Weights of a small mixture-of-experts language model, trained from scratch on English Wikipedia: 347M tokens.
Below are experts of layer 3 (counted from 0) of a mixture-of-experts language model. Rows are named router (the router's row for the expert), gate (a neuron's input weights, with its number), up (a neuron's input weights, with its number) and show model dimensions 0-47. Each number is 500 + 25 x the weight over its row's rms, rounded and kept within 0 to 999. Numbers have three digits each.
Before each expert's rows: a language model's description of what the expert responds to; "comes after" lists some tokens at least twice as common just before its tokens as in all text. This comes from a sample of Wikipedia text that the model never trained on. Tokens count by the router's weight.

# expert 11
What it handles: Digits in dates, numbers
comes after: " ", "20", "19", "–", "18", "."
router:455490441486537475486469475536477440503527522476506541450500474476530514504506529528525536480522509508472513512536474481529531531504492544476466
gate0:502526485491496453502503464499509534509518489504537504498464498513511538518517527502528540498490494477484496507496521486446484499486461505523539
up0:507489443483467520528491504463476479488518503513473534495531529540506511531500529499476503516499486515526488503529489490517469487480498525500498
gate1:439531545509515497508500473482490536466490530496444506493482514487502517511529537486510499509492489479500494516477501496509531547545495492552522
up1:505524479478460539509492512526488529547516501481472552452512498469500492443497487483492495482481465529475502516479511541512508503545491482488478
gate2:493546521488505535509507491449500475509492524463507486489498458499485495520478458521496449509498503479476467511480506506485494455546503478496487
up2:505499498493508562512459512514498468509489469474471497463496485499495504502522434462509472512511528512479526550508542467517507493523542478503485
gate3:546496474508502525520495518523480512550505458493512537589541549538499518515517503482522484477502499514503534500558554472527468530470469486529483
up3:480464515487518475503519528485467485492462510459514523527529533533520475500541505495469499523485454511501505497510463509479513518493472488516516
gate4:521485515537447487502528485451517481520511483484492516469522481496537501529471518484528495486529538478496531508456531517555481470496532512509497
up4:528531534502516505494499516521503462504450513483496537446490498498519519474445522487506533450478483503507491515473479497488502496498508485448472
gate5:483493536468501489513504449485477546520492542511488519504520480512484496494525495526509539473499528528504469549498539540492500512513542528504544
up5:460545495409527500502485476501513532510502530516460521471526462491456491509524514491520501514514501523520523556493527528463464488509525496530539
gate6:542461516459490479484468511527515523517507527531473457460516449485480539460468514529509479484508515512498530494495502507497483529472528503474454
up6:499527484530477537509501533492503456509530480524499552505521535454519453536494510462542491508512511480502487506469512470467518492507496505494484
gate7:487519540522520491506487511513483497502459510482465481537492476472498512509475519500493507504477518532497495493480499511464488476455526475498564
up7:483458523484459482501529466493471522492497556505533489496502492525482481524505517490513518496500527515497495511474486532510438513446501510515510
gate8:506495502509497483473473538487526495468489508536528498515484510523523513517514473513470520505525514502497526500489550511529488508482511487548452
up8:513500522435520539485491485470482524523478492496503518543496526507472505499463519491509468491485484473523486474498560501520490530477488509458469
gate9:469496508489493512495517491475511526470499512509509513518464562476501473519542505521519467464494496495488480482507510480539515492505459515535507
up9:453473494512461480501499507485512498488483515498529492557471481503498479478472508512456497477509490491495487506478507468523465457481510511489510
gate10:499481498534473510495506552520494511519498516527497515509521520499489466503520449517527507524526585520509486453497511521483492516459511469470495
up10:477490497500486502542520515507496571518514473506483521521521505465475495444490523498503542501551560533508497503434492523505478519487508512518525
gate11:546511489539464514515470497504515496477515515486487524489511498517492549483491519478505529545485508486478485464505480492504446524442516528488497
up11:515486510515469490521515462494495496479489484515493502501531478499486539501493485492522495511510510480530486527497522510514447475475541479516522
gate12:471524478498491480494488492490492543457506502490513487526512438477506514471507469494476469503494475473496487531540509489461508544534487482487454
up12:503508470484508488545522454461545535531497457496510502517490505473467500485506514490498502476474530503487508500498516505514523530476490494520493
gate13:505535509467498506489474518491491509476510485501481531482505518506525503526484499455474477454485491494525472504529487481489488497524505490504486
up13:501514474499471506508482513487506478472483462509499493449516543505481524480516508472548495478450532513547533514536500511484464450500512511490462
gate14:514500479496477520501510515475512487489478488493431517504531522438507488534538500490448485498498542490536494459498504507520441514483455512490478
up14:503505512498508476499535512488517514495517498522532498520473466509531476450527467553542540528480489508549498481497509490496484490521532484552481
gate15:496527493470496503489515540491522515516522499484519467519532488551469469486484430490530504496502523511485490538459463461499505507503461504457548
up15:525507482495476508509477512480493519463478459539484477513511512464483478539528486542473504499473526489495512500460467527574503456485498525473499
gate16:522504475503505502473503527500524496485541455522526536566488504472502541488490456536508508525522504522509455515472535506488501517506490485513502
up16:483474449486524474507475552527456513497546428478550528577467504532483513497492494474480560511494497489508487501493533459509463489512515517482518
gate17:520542508493527503490495497529451477476507548483517452540529499538441466502551466483516523474523434501518501570500522516486537512523440504504528
up17:531548533523507508520526514469503526464498502537494461511558513526475485527457444472508458482506502431471482537524502502488500525526467525490542
gate18:518505503492508512494498480492512494533504453490512456514473468476472456517478509511509511476520561475489505520496493451518500511456505497522480
up18:485522501470490498500487547459529457480503531498505481497489487439521532522479511490511492521518445532511517500457510503512473504451510488489482
gate19:485448500510450523487555479502471464461501457517503501515536496484494511471515466511539523510521493499514523515458524474489492463470502500479545
up19:464466506494465531519521480494522475476491478521502487533536497466490520457497468495570525496496506450483506486468512498518485465496539490485461
gate20:519487508485457537516526499527507456457503501489511479512484533475553495491477486494469508506475525520483487549505509532481484518510437482498484
up20:474526484504492514482542484493534494520458484507534498509536519495508487460497477522530509528461528476473452491486548499474489493477515494535490
gate21:515509506433499501537515473502542525481498513476528493495473511524465475491509479514520527474491504517524472562476522476532486492557508491481495
up21:493479486524496516500533484470523518512463514505504477495540491465556502514485478501546475489492531463520501518493536524493470547491492462504461
gate22:508485491511503523516544468501537527477478461534511525538527510517460516491511470486505496483481479500513444556469519535524494492467547469483517
up22:532506485538496531504526504466493498516517470503521494508483468470489501504512537560480523492491566506559560439492504529478487499491481479513473
gate23:500468478495514487502487484496475515475470486505491530506504501521489529481432525512451487483500501513486478499553490480491499499505447545465481
up23:485477480501530514533530508497460546528500508513534468503523520491490509469463488524466479506495548509498506533510521513485498526519480517496492
gate24:506535441517483483501497515461522484496505519476539527472492479496501501494477472504503499480499525479529488525484494496487501513544500505547510
up24:508514480468506540499489542487491525461498516497515482485511502545508478456475538494503499474497551512481549470467531539533489564430486514501555
gate25:555513499476531493561502484545488523464490462486507528513546477490490480481504498523508545488522538519502480485452487514493474508508517513562489
up25:547545480476486529523532456506496492471523507522508544504481490505498514491514500483522500518516497489475522457510466496482524544543466506489476
gate26:537495505512487533519519561504511527530506480518527500508488523495455515519503515563529487506502504510504519503484527514527497496493503454432483
up26:515551486507492513507473520486484454487516486477511545486499476523466462509485546487423523488475513444492489511543510495568459479547494509511518
gate27:499529489547486512531499457483506496506518490504488482547473510532497499490509474448495534517580511513492479489489504534542519508499469576514511
up27:478509487493517463491482485506473519507496512535541495488485514480500466522503497483486494467465476488460525515494551497519513526520475535485539
gate28:504526498470489524508535489524478452457542519479452507503483518466495543549480533497505552469456505479520477486490486539498467497466509442513476
up28:477460517523513495507482508496508491499506447487511505503491489526537491434452474493453480472504515494480536500499516544511478487481488447500469
gate29:512487509490503539491524498506500535502501475464517497466482520521488487497497487523506508519519475474502530535518501449510485500515502486461509
up29:487496496532491521494562481541464509520509489465524492482475489464424544483536499526506514520511483508469519491523518467536459495530457522492508
gate30:503494488524473483489504510481451432474465484452469498511574474516506535443543477537469486477455484493514536519522489485456501482470448499540483
up30:517532538454501507513500481505507485526506469522542558496492469489522527522474511485499507469475502493512509472541512495480544468489522547504479
gate31:485507516508482531495505471517515498495462507506567510498548522520484480480480502507495489477520555510485505490491507528518466510532444483472469
up31:527522532481523444544512470507541544529487509500543539533511456542448497459468491484522519467502512499490480491479499483503504471542503440485481
gate32:501469506507529519548454549472514502504493470487514538504486535486465529502490483478502487490518515495506525513494476478498492498492500491504436
up32:492518481533489509492496507494522491551486487523497469486496467503498538512520522519509490498474500489520478529520495490497472445474484460505535
gate33:512512509492538525529495539487486529469456503514526515502520524492498469481522486459499518531519484483552485490471517542546489523506494486492468
up33:523504464508453497510517496520504473556482486515462496551520492471499457434500497519458475460510539492497465520512530466521519487519466489492532
gate34:528543479496475530487528530482502493498530501534484501483489502501461483525514473473496552497492487453505484464479528488485529518510497484509472
up34:470543495518549510516490498486482493495513520494511502516526462484502542509457456463483551500513506458524540513495492508474504500507485489548478
gate35:489559472476489502545473464517518550509530524523529444480507515472459487521468470492532532464483491516522511537513491540518486495464516500480523
up35:513541503525506485509460488476491509549508521533486460515515537483457456511500521474507502446497535504522518514460507517546476537507513526457535
gate36:497531459551480491534523511521481502485498516455533522490527512464497530549474507481501478512533520454481519511491498476466495463511486477502466
up36:487498483496500497490516510468496501480500520532501513507510507474495532555507446491538513523467481464500500479523551512453485474505490482497511
gate37:459502514485494502474541486536540518484545474534523505481519490547534487474492484501540465455453511518508454492490492487515500485485529501528505
up37:527470512470509502473495513510513488495505549515441481509524466504555460502525503504499509468504470477459487495508509551526496529474510498483507
gate38:469518535465484498494489486463477499516551474520522518517464473487493489487489458493508513491525488510506494533490484501531520480490486519527478
up38:463493497518493499502513517478492492525482500466505493543509501500535510503501482497469457512481514506535478484530464490537477490488492458511482
gate39:462435548507501557522525505508505559467488482541502499518493476509452480469472500511509519530479490492509517490485513508500506433481472501508522
up39:454459547512477493506477476469496494494489507483537513514493510486487481516466536461458484502524512512499505496497458459506487475519472521496525
gate40:503541477524562513496531526490495501511467516515516480482492498514521538493478516529502508541518531475522481495528506525502439518507515479471521
up40:499492512538524531477509476500489467501495518484530489486529481530520533480456520519434534497471534514466513484487511438490489501547457462461509
gate41:535526536502481517497560489521494454498494480544471534462529494523517557505504508524510512504500504515529454498482494507500500522502522479443496
up41:513543513531481490491505479470514528466498492509519509543506490509517512488508518485518484497516460496492519526495542515484498484476472480527527
gate42:532490497470493480535511494521510544502476493482572521527492472518494431492499466469458574508498490527477457505518490510500533501527485480514474
up42:473531502472454482518496518520452483483466528489513500498504503495463459467530490473472526485519524468476498494470500530497530488528493526503515

# expert 7
What it handles: Table pipes, brackets
comes after: " |\n", "0", ")", "1", "2", "3"
router:530509509465483511465521477479518471485501522481462496496505562494475484473513524481519493505529489495453504539446478485507508509507492535488516
gate0:460489507502507504476507506473525486503491534486532482523508493516518534485524497498510484479486477490522520509525487553503496515453484479472478
up0:466503518521478477490521484469471515505518481548510509515514492496542528469512530470514444523479433486486479538516482537481495483478472493531517
gate1:509516533501522497485497515509528545492480504479503468495520491540473488480507473488549511503477460499481497493503548510496525491459537487513544
up1:513489491494508560513515491509488520509510493499501540528455481486530552507504524491488496533484540517522454481508494525491489481486497483491434
gate2:493494487509536479516490494475503522522546503497497551509489482511522513460488499518470549490488500590510486493527512486528460484486515468515559
up2:511522452488534492513479510497505491477510503501487516502453510474482511505516504518454548444528506524468514454539496527524465522542500451471475
gate3:510503490502492547496476547501526504481556511495508517512495480475473521590488471554459526449514480473492510492504473529484517508491500511462496
up3:509487478487527538522474464483524494549521529507467486485491502498514494519513522520507525502491516492517523496465477541482507523437550499451505
gate4:533510505473507516505521509508488468481504534558497534498480490495461532492464520521514550474540494515490498482471509485482494488505482469514528
up4:467519468479484515498512488504469525495519529511463505469507499562530509505523468489528537477545527474456533483498547498463530486516518518484503
gate5:504567497543471537508476464460529473496503483509511469506540523512514509493507496492514519495537504459461497487513454497498485498478499472547516
up5:469494497523505477467512504512535514499490461480543488513501512507460497491502473497469542499496501481457501515529526494447497501505527512483522
gate6:508498464516532488537562481525495461497552524490498510489562503509452492513507522499497502508511507476517516480471506517479510523453530441499457
up6:470539510554503494492526488476501476514537478551510538487523471529478510496498465461478492497502464470482483494498497473517519457477548445524505
gate7:520499515543493470520507481532473465505461483503501514500508486510470500525492472505496523514477495456515514504522507507494505478517453500512482
up7:514480510473540509497455514494514489477554465474510499506494485485502482468521517514510526505475493494501511508503510494480526462489496490516439
gate8:504480505507471514526463540488496504525486455505518497521544514496493504486535458502493517494487501495508516520451482528499514545485454504496490
up8:468479465489536553536470500524518503520473516507469453487535478468550485503489468538496483490517502507507508483515482534489522509482499505499471
gate9:459496518493457514509520493511530558474528490480487490526487476489539487445526478530482495466505497489510512519502490519505499488454534490509536
up9:494489500507504500507505544499507517500543463480509486542518500474549537480467475523495488461495504477516474496489477518491505508527452502450508
gate10:521502499481510509500524513489463475503463488510507460501529500487456483506510504540460499457511503542529520484505510492533462504483520494480463
up10:510491499538526503493546532475519511506520514530487511490503488503510486536493536493513508512511469514513496544477492490513475496491492467487532
gate11:488477481476505491496534507492477508500528482500502533457533512463465488505456531499503526460471502491503509525504534502473529508535488516484519
up11:504562502485469510502547519494479447451481487508486527490519493453529494506490495505473490488499513497531514474489500493483491548522461492497454
gate12:478464524491495503552516492518528521499422517522512497504526487459496487498506448501514496470559528514474490511526518549483501503470538489462509
up12:546516482486480500512466520484480510453484512492522504487511539466472503474513484522524507491540455479519486476527533486434475506500516479475490
gate13:523450522491480495497528460468508498504479498497543504495496513469497464470463485471511484452510476480512456493491493468526504482502538469509512
up13:495496480507499516513505528473498495475538494482468506529498555481469519498502523493477502484505521525542481509494494520537477524519483521534491
gate14:500548556473504508479513516503503477500526471531482520492506514507502520495474486454507498510499459522501501471487481507514507463461536454533485
up14:487495512476502483465478495525444489495461519489517519497524445485453500491482505491471485486456517538496499497495500472496482524476492547475471
gate15:481507497589456488543489477493481519445488452538474495506511507499510490488497501494516495485490531522522513547491484503512507502510496478503521
up15:488500498494496490474522507484507495523536464524483525504549495463499482525482506477548501521463548524528501477519510490506499497482499537478527
gate16:492521508505507502504505512498474496450508459480547472505517469512516524485439528477514517486518510468499520472495479480482482477522521526516468
up16:527461518477508473474509503458462475493520496497542528473521513487489461478412499527507479516487474463520495496438533509447485509484541458504448
gate17:513501539474452501491505502490498493530493460439507497445538500478494494436517482499502532525495505489486504540498514454521488513473497554477473
up17:490538477503472490484507469488529480535496531504468452493486515523483483510504516486506506501525471490447490493544466508471493494535531531482538
gate18:489517523569506509539496467480462499468492478498470488480506473494488485541503523509509536521535499526475521503526477493490492490516468474534513
up18:487517522522493497513495460487473449512481500515468475547526476509489474545492527519473476514476452460486473465499518518503481501516540478506539
gate19:472506499496479506553504456460501466483478495517510537492453469482493483478443523497513525470525500457511482509472479484486493464511509531484536
up19:495454457500506547491507505486488521531517492499513502496482450511454477453521499483477546555498501463529496524482522485516506527542526498464495
gate20:493486496443506532548513508478546544478523511471515500491522519509501458504486538517535507485509500480488470517533486554522478513463546476488484
up20:449512529536508503503510495478480460534496484518580508539510501503495515511466470524514546474457490489504486471510533484518454511473480522513505
gate21:518496517513522538503488490487512521514517501484485512502489448508552495512547510485522522508452507500538502506525534512524493448482510511494479
up21:475549481515517509496483502497483527478467490490506527493510479480492509487522491497470512517486511508510495532490508469502512472525489562527490
gate22:519530492498512547521548481499499446508469502489498493561522490544466458509483476487449505465453473464517488485482510545506492486514515524526548
up22:513470444482557469548434487511482483517487488519529497525453546517454498511516498471486488499498484524491514526529549482512535508507555546497472
gate23:504494462505528496526504514500470516493506525477482511543481482458488498499523488549499493475489509479480533469510512529473518522524511538517507
up23:529508502519479493470479487466462518439547546501508476530500524504506511500498472484517488510511439463472483534436487532491496485512506516494515
gate24:524538509502498505524525496477512586475517515507505488521539519496483493512495482462498508472511495474502463480460482506514481508512494492516529
up24:515522520546495491517487495516488507552498488465530501466478482500526507516515503497498453485499512474514479509522517504468483502510485554472470
gate25:522493471468535486479519536479491523481514510487467516520490497514501472523541526516482492511486528518491501495487504482480479521556506497525473
up25:495518491485533522519507522496501543522499558537538499516509498510526520471515455530554529517485497496535453512490528529466466526484487526464558
gate26:497464497460491533538477478523490504554484492539495497501551479501498502499499490471461529463471495443481540468496492529499509529513532519491445
up26:493502432489509538529486506523501560525513518532484467498472497503454520487543531525507516482515497459531524504482496510525508528483527501522493
gate27:501525467464526482515536544516549526498541532509466468505528517499455468517520484541539507525502502501465458459457490515492477504455524489537473
up27:529505471493526516507525524553549491541521514510484497496502540503480501498485469499533512534484452508471522462514470513484500497484518497502501
gate28:547573525518525525476497490483475505541495482511524494529476526497518476475489477496500520529511515471504502508499489488519472503510494481486509
up28:553530480575499498476494495470516503525504506500508469524470502530445483468487413500488508528506524463488487494493492518521500453506453528535456
gate29:480491494506502484508501527525566557530490493494510499474560508517504480496497523537538515515417499566500495509499520496552493517448528522458525
up29:474483463453501519522482469550504504500526511499441482504491474491497483503486507498551550539493500504500517462495507496474505471483461505470486
gate30:468558462491477464503537506520495507498469512515540509494478497533503531530519513527472523548514498510494516485543520504543501516482523485463482
up30:498498517480496529516537497494575519523462492490489480485512490488561479491518481505475501443507445527535486458472502544530480511482536505512462
gate31:516525491474559557500499535502521486483505499490522460533492575556511500500520489512487508456502509451477499484501520495470485453533455453528520
up31:510567495472543601496516546494519488494512486517504495484509520512525511504511531489493534505503494489494521512461494493539480493469522463466483
gate32:495527531519492520478509513513537538477515518520503460471483507479521522532535481513513527483501494529490507484490515482505482534486518490501491
up32:485463529514494501476480501520487507489485520512493447466495486504522494511519483484504493495479501499512528526498475498488511485513501470474467
gate33:449557519553517545532479501506430518497522529476504494476512499485521488496489449509469491476495539462545487471458511515478481499505487543490517
up33:506502456508542492501482535526509533485535496529476528548490499512540539499546553527488522523489482514470537461472527484468478503466510489535465
gate34:518522480527525531479502543516447548479527484506517489482540525464453458515482457537514499569510508518534521522462474494504491540501550506486469
up34:498522496538520490471529494508447477506555469515498513472529485476432500540507481485508480532510493499485466482477489504501512533483546513475452
gate35:469471488523489479528485528522466486484483517534484522464524492530537491519521486485479537490520514515498511524500489515518498499512509474474502
up35:467529501537536509489535461490458494498471482505487510483478522499481489503482490523506463467487513491517522473462502489487481485503465521510492
gate36:502513499486475514474475524528517449517462517489488456477493496473559512457501494487524513505516494486459507470545514485490493520520525528461491
up36:481455503491480498527510515557500503517500553493456501558503464502452465506514497475519512509520497527514482447503549543504498454495509518520482
gate37:524505481506485545508505455453531493470479496514493522456527472505519520465566564511506528520495511448486490506507508488513509475494462517532505
up37:496478482491453508509490495478541519457539461543515476524465525479470514562519552517552532540488503519486517508528513504514479494541478539515488
gate38:475483530517493461516486493511490559511502483474506528534480461510541507472544525559486492482480526459511495490499511504494483516545490456509486
up38:461453475509524489509526503503433538532499473501487508537477468496549498499496521496480493459523504519491482514511511532502504474507481503507487
gate39:480489517487518490480528557493487502492483518469527529522504477484478520481473512530485511457520478476528517482462494529541499489496511508465441
up39:486505488464526474457502504492483427509511477464503482514531511492484467505465509502496473454511523473511497540484526517495478492544520492469504
gate40:488461495500514524482466495519478446489516541488470529479517501489469475523454515489522540510490535511534468495515488506450467497510501518456511
up40:497535513506537498503525525534541500487477498500521474511524489527511505468573526531507465508500495471512525497480506526493519478497498482478511
gate41:528471499490474501524536470485546500511505546492467517507515420482508482448500560467494495443455502474482501517494539491509529512487531502526464
up41:500517471513492536484485528516458460483526478535499520472458530455511515486496497535516491527528552522519519487476517478473482467525496541497497
gate42:483505519498505490483465477454503472495470488483497493479516477487492448512522532520499484492465506495508494490496460496484504521466483514508470
up42:460564507556487480515517467497457498494492527491520442517479466535504470511532478525506499498519508504555528493496499493490457534512460529460509

# expert 9
What it handles: Infobox field colons
comes after: "-", " (", " |\n", " \"", " Born", "″W"
router:516481464477500508493456522509521503533506478519518517511509495529524491504490472493497494512487485522512491522528498467507500489486526479518496
gate0:488499506451537542534468489502509465498510534498490504496478516493504509488539524518528520526495508483482483494500541492508503486471510465520516
up0:476502498513493513506529483516499492503507555502539506501486503540511475495534487516480521474549519494505512509469519475496507525500493501534425
gate1:491471514524481528505560496502482463472463446504510472490490508498401462514511500482485494506512508516466498479541469509468457472524481524477527
up1:472523492479507502507519489488512496469474520515488484481471527496532482481516522509518485512489523492481513516488488532475534492490501552474557
gate2:470469463507468496523527540489471476452495472516469504488469484536462481500503494499550516503541508495488501522532462488486465505499482515485455
up2:488474492467513487530488531478499497459505514487460510485482509459496487492493510513518543516512515471479528514507519495492489471503488547430526
gate3:525479509526523482537466470499530558463496506506494529444545492509523500467497498501512547472509546494437527506492521499524504528453481472507477
up3:481510565487519506496490537475526515508467518579518534503504512508516504487482469536498519490541514510489493564493538513507505478442484470459478
gate4:501432501484535488517519525474471516514517479487486515495480521458504479511482505493512510483507492463504523508470530518476477474527515476501483
up4:492480480484540465551509526513507487485501503488513497447516501495507446519533511511531494484495481478470535515489480496524520525539483445479496
gate5:510527490517547559455530520524524485552486490526510514487494513490478493543478451520519509479541501492518528496471456498517504522458503505507482
up5:452512527473515580542468502516524502527429460537496520463510483502548503503494512488538513455513526531499536511516496496513538481457476491459460
gate6:478516473508481528497523517480525485530481491514516549492539511476469507513505512510505480492471535524513512489507479502464515520444525479451431
up6:505502495522529510526525475511502500475528517482455467516465518475482504531531502513460474491463512495514505470503510490476500477489492515509500
gate7:462487471483506459479487513477522478490513501482521518558502509503525505476529527487463540498532531531463480483514501486511511506467482478442526
up7:518529522531507512491561489531480433451522460513500506503535474510500455456523505488512520490449469496535488508500520492480446560469485507498480
gate8:509481533466476458540522485552480509516520508495507515507462469548510506470518482481523495553459491504503517446498487536453451506478469519439482
up8:522454530502467478487505498481458514450497482530487522542461492496444513451461536505527508506519512517499500442506516499503492507468507503507496
gate9:501480508501482483493560463494494486515474538459477437475524500538483479461463492498451471467522465528533546531510473534558523529465514483508505
up9:514512529493505518503491482496470509502519512470476499533491451593513481477491499510480467498512462512509497535529482544490509489507527501477508
gate10:515515531452496483501462520558537519535482507446520503502539489518467513506490517515508554455499441512454484507492477495515489507535525467486477
up10:510509471504534531470467505509509520535508512514508482483493501485507508524506560529483486443503479497524470527480468538520534539532480528481485
gate11:515493515493514544482496509433465473465481531514530541523519501494529499477488507489447527507466499474494506505480480525485510473538517512500520
up11:510455505502548487510504499434474531493468531502536487529500498500571499512481481502470509472489485472505488482499464516458495469538488489488514
gate12:494497485506502500500543489532498504546481488517545494503515521544525481528484501534517482477488540512495476471475469523469478544471556452464525
up12:503493522525502564478517487505497514456504558513526502467477546495511492488527503575525485488473471486503503500515484474482504472517513475489548
gate13:474545506457475466503508457475534503539459505529524498441485532490476495473493512517494462486501505503480514552459516458502509494473531463456486
up13:530509485491541490510472518497479467505531462442499511463552464529521481490473507515518554433550496488550495505552500502481486466504478487509505
gate14:484478510520517484509525522512508517520500528509535482484517505489501507483473511511500495516515551475524520505497553485447500454498479499499488
up14:512469460528464526506518460499484548466516478469503526502502469516510531488531537502488506489500460506512520500538486506499462498511494525519475
gate15:420459531489491535554493460530496496503447524513544503476506519492516477451513500533474531505518492510482517504473497510485481493477511470491489
up15:510533507512474467516446495519488527516461491510545486474505449479474520523520527509494490495504482546528499489510427506480496534505541539499499
gate16:522485502523519476543507513501481513537527504498487534446471494465511499495494529476504495508522471515507559441483545458505483523525455500479505
up16:523467480502491506564489521523499483501498499447492529474450511513520494496456497492498499498541494529525503493516476515501497496488470475498533
gate17:500525510508552496470498520504511500524531508525528553504475471505585493505494536484539512453563541468565499505487514492501454538471479518493510
up17:470468544484500528491510490485478488467480485518547464502481542503483488494478498555519548493508484484520562510550516519549467469536437510512483
gate18:499518540438489489468534490504529530508472533484452491500520434519537513553516490510515533490549484524494497499503542524553545498509497464467509
up18:503517472521520474528542557521519496503497476518497496515563487478510468503519463488505504482501473481485485510500474498532499501501531466528494
gate19:500482429578483506521465524507513485502508482489517504480497514475463520507511538487491481473521485541537553468513482472509472501572523484515502
up19:494484458511485505531478460507489504498496501475504514485490487511514506490552495514521499481536472557517473494462507477508528524529521508505469
gate20:526544522535478464497520534516511487479516469497541552504482491513477532483516538521463523469514484559514505534483497488508516496490526499477483
up20:478491518525513530500534460481481494469420497502537481491474534503550486511525529528476525469492474515538495519516517518522491500458530464491485
gate21:511520504491468445560517511525482509460438502535510519494509494467493494472447506503456460501504515463539485480469529529524505536479461467487514
up21:503481488472462523500543469488442503518473549484549506523497510508527518505524489529501496545489472456516490480519532506491490527439503518487503
gate22:500541510499513506516476516515497511541515477503526484530515493496491506510526444503524497522535515464497476526519498527529518476501535520470547
up22:488513473558477521573527523503515503460523540537502564484521507512474460464479508489452510489476525481471480497507491468548504534510543515528529
gate23:515551481525492536506530476523484478469486495484470481448540480510524517509473528521477524494512524496512490519438496500500477524513467479524495
up23:482490510496549528461480518471530509521528464484536507449489482473536483490484489500458497532466514506516505502483484487505502494464492496507520
gate24:516504457489487521477456515517541475507514541517536487473541477502513528473439496473506499469493525479553475550519528508483514459515530511481493
up24:515513519529471513520491474495495489469463482457558486493498466470493476478570503486508519532488483491486492517511455512476498551493488469501515
gate25:517522468495476475553516474532491486550532482498512503521512471521492493508480514532502504450505500522506443471479528539507485506551512494450515
up25:510500472529449459561521523535480482473517520522525516497509429505461518458477470498486484488490510487466492512522503529525500526498495437480486
gate26:489497459506505495505517455508462507481529516469482520465480520458480501491513517510534489519517504535500501454509489491487451437536508490493469
up26:554493530535525503539517494517478510541492504528512505503511516555483505471485479533499488502501494499525517519497498521541523499481498495509501
gate27:477475535513473513493502490501452525510531513526551525480496506504469539488496447526533492452513492472491507488481475505444472499524482514487470
up27:499495514504496492500527471477501510463535524459553498524497515507494481515514534485488517475483465520530519485488500497492515529477497533558509
gate28:504544486474489518513514428484514529508475497522543538504494473499497506458509495498503513511522505508515500474464533528477513482514497498526465
up28:505482446476496500459498529464510477473486469513540461512544513520514470471516524506476496493509522499469474489502476547537510513503470490523461
gate29:480504535487513496504501513551442502521538448513459527486472428470473493497499478473493531540499510481487531493528491495503498523520497501469509
up29:491538463497493486531491508501431478481534468499512507501542537484471501508490489507474484482526517491546468497485501471454478511497491465505437
gate30:536509496511541485479530501496499476507519470459501489491465524527488495480538487534543466454479510515482511523518483518509469433551534475501498
up30:518512477510469522512497526506472485460557540483500495490518515474502472485529494503491521504545500498523485508495503564494502501499497456553482
gate31:511477510472461503482505501493526493497483474489530547493516464501528453527492533481540484489487491512505510456470510494518532511509518509484479
up31:491466507540464461485547439514517506501521486490478459512517509501503500500468515448491494498509516518485506509481524501473536466491475540529515
gate32:507477516508483431501491514491494511485496501488550494460545509510512473476476483473554520493541521490537471553456481522526516513474515474459509
up32:529564492527482547510506537517461514466517535506427474475489507441512523529514519495502526511525422481502509507525509489472507504497504477513496
gate33:502481476476509487483472501503494473504554481502544533471516483448499502481467506480477488471499522506506500492563453486475539486511488455500454
up33:513500520498521508517515494469490505473483436494467487494514487501488467445542491524508513497480530477473519498494519492498477492465502445528520
gate34:507500491506491521501476518533512541531518512493520517529488475494579511520524493447481523528495498533511493527496521503476498517450534536516518
up34:489458495490520525564492499502530496510525467463504449469490478534529461467492506518515526514517562469550503502504543521484478510525501482508474
gate35:468525510494495558527495514471511426462507483549520466478532551514510475459542494497477461470466487547476518477509455529480464480471472516477460
up35:512537507498505528498503528532470449504505505525490455456518512488518498457516516479464505515509479488518521437493488493517478535485487499498509
gate36:504510515530499503473504513477503466509523502489514491447546512506498478470469507511464507478492484509516540488524499503503476462454501460516484
up36:498515542498458540474497542491552481484537528508490497481498512523543471461502508543549493508482481498493526504493491484481523489522535449530447
gate37:519525488546521471509469483523523535548493462503519541440536490523506498472471506507513523519531520480492510494480505491466498498479499511489518
up37:481499496503479553528519513542561505480472508464522473485544510507495466459509473463496519495489511503465562506486463521538495505446525498494486
gate38:480533516536491548516507506543488486484466536508528479488536538490525501509474479488465499508484521465510467496508493479482494482508488521509466
up38:496503483527490535525519497510464493478524542509511497517494496491503518502555503496474513499468535476526529522494494491507516496475513484466495
gate39:476507452531529537493555509503494513480506497485541455481531514471490434466467515508480473462509520493492559466480476509488489524485485505489476
up39:477509489517512578528543482504509462454513495552512512499535518436531469485471490523516466512486542488491525481555476483490490478495477481515478
gate40:527534512507493494518544496472494525473500540482508505492502515498506492501445479484487495490486458493520511496485492512499492516513514524488541
up40:497432501485497499455528467505494502457528476514478490507495492503494434505499470521528511533485524457511505431548539486518484508458561523528493
gate41:488522516489510469508560520491526505517496488521494509537503494446502523517483510505506476468488538500518493477538532529528484475498470517495526
up41:495512486504481497503509476440541510470507518477500509519480496481507507507519464470497486473550509539493469513468493490487504469476509453504484
gate42:512492514525508469500554505532505480501496447468483503460514477517498510485519502505507500543497537546486516500470476516441482542478520521493483
up42:516455536510499495509518542509522494470483493530450475527518493455471508438485493512469514531537512528459554539507460490533497490545519465515453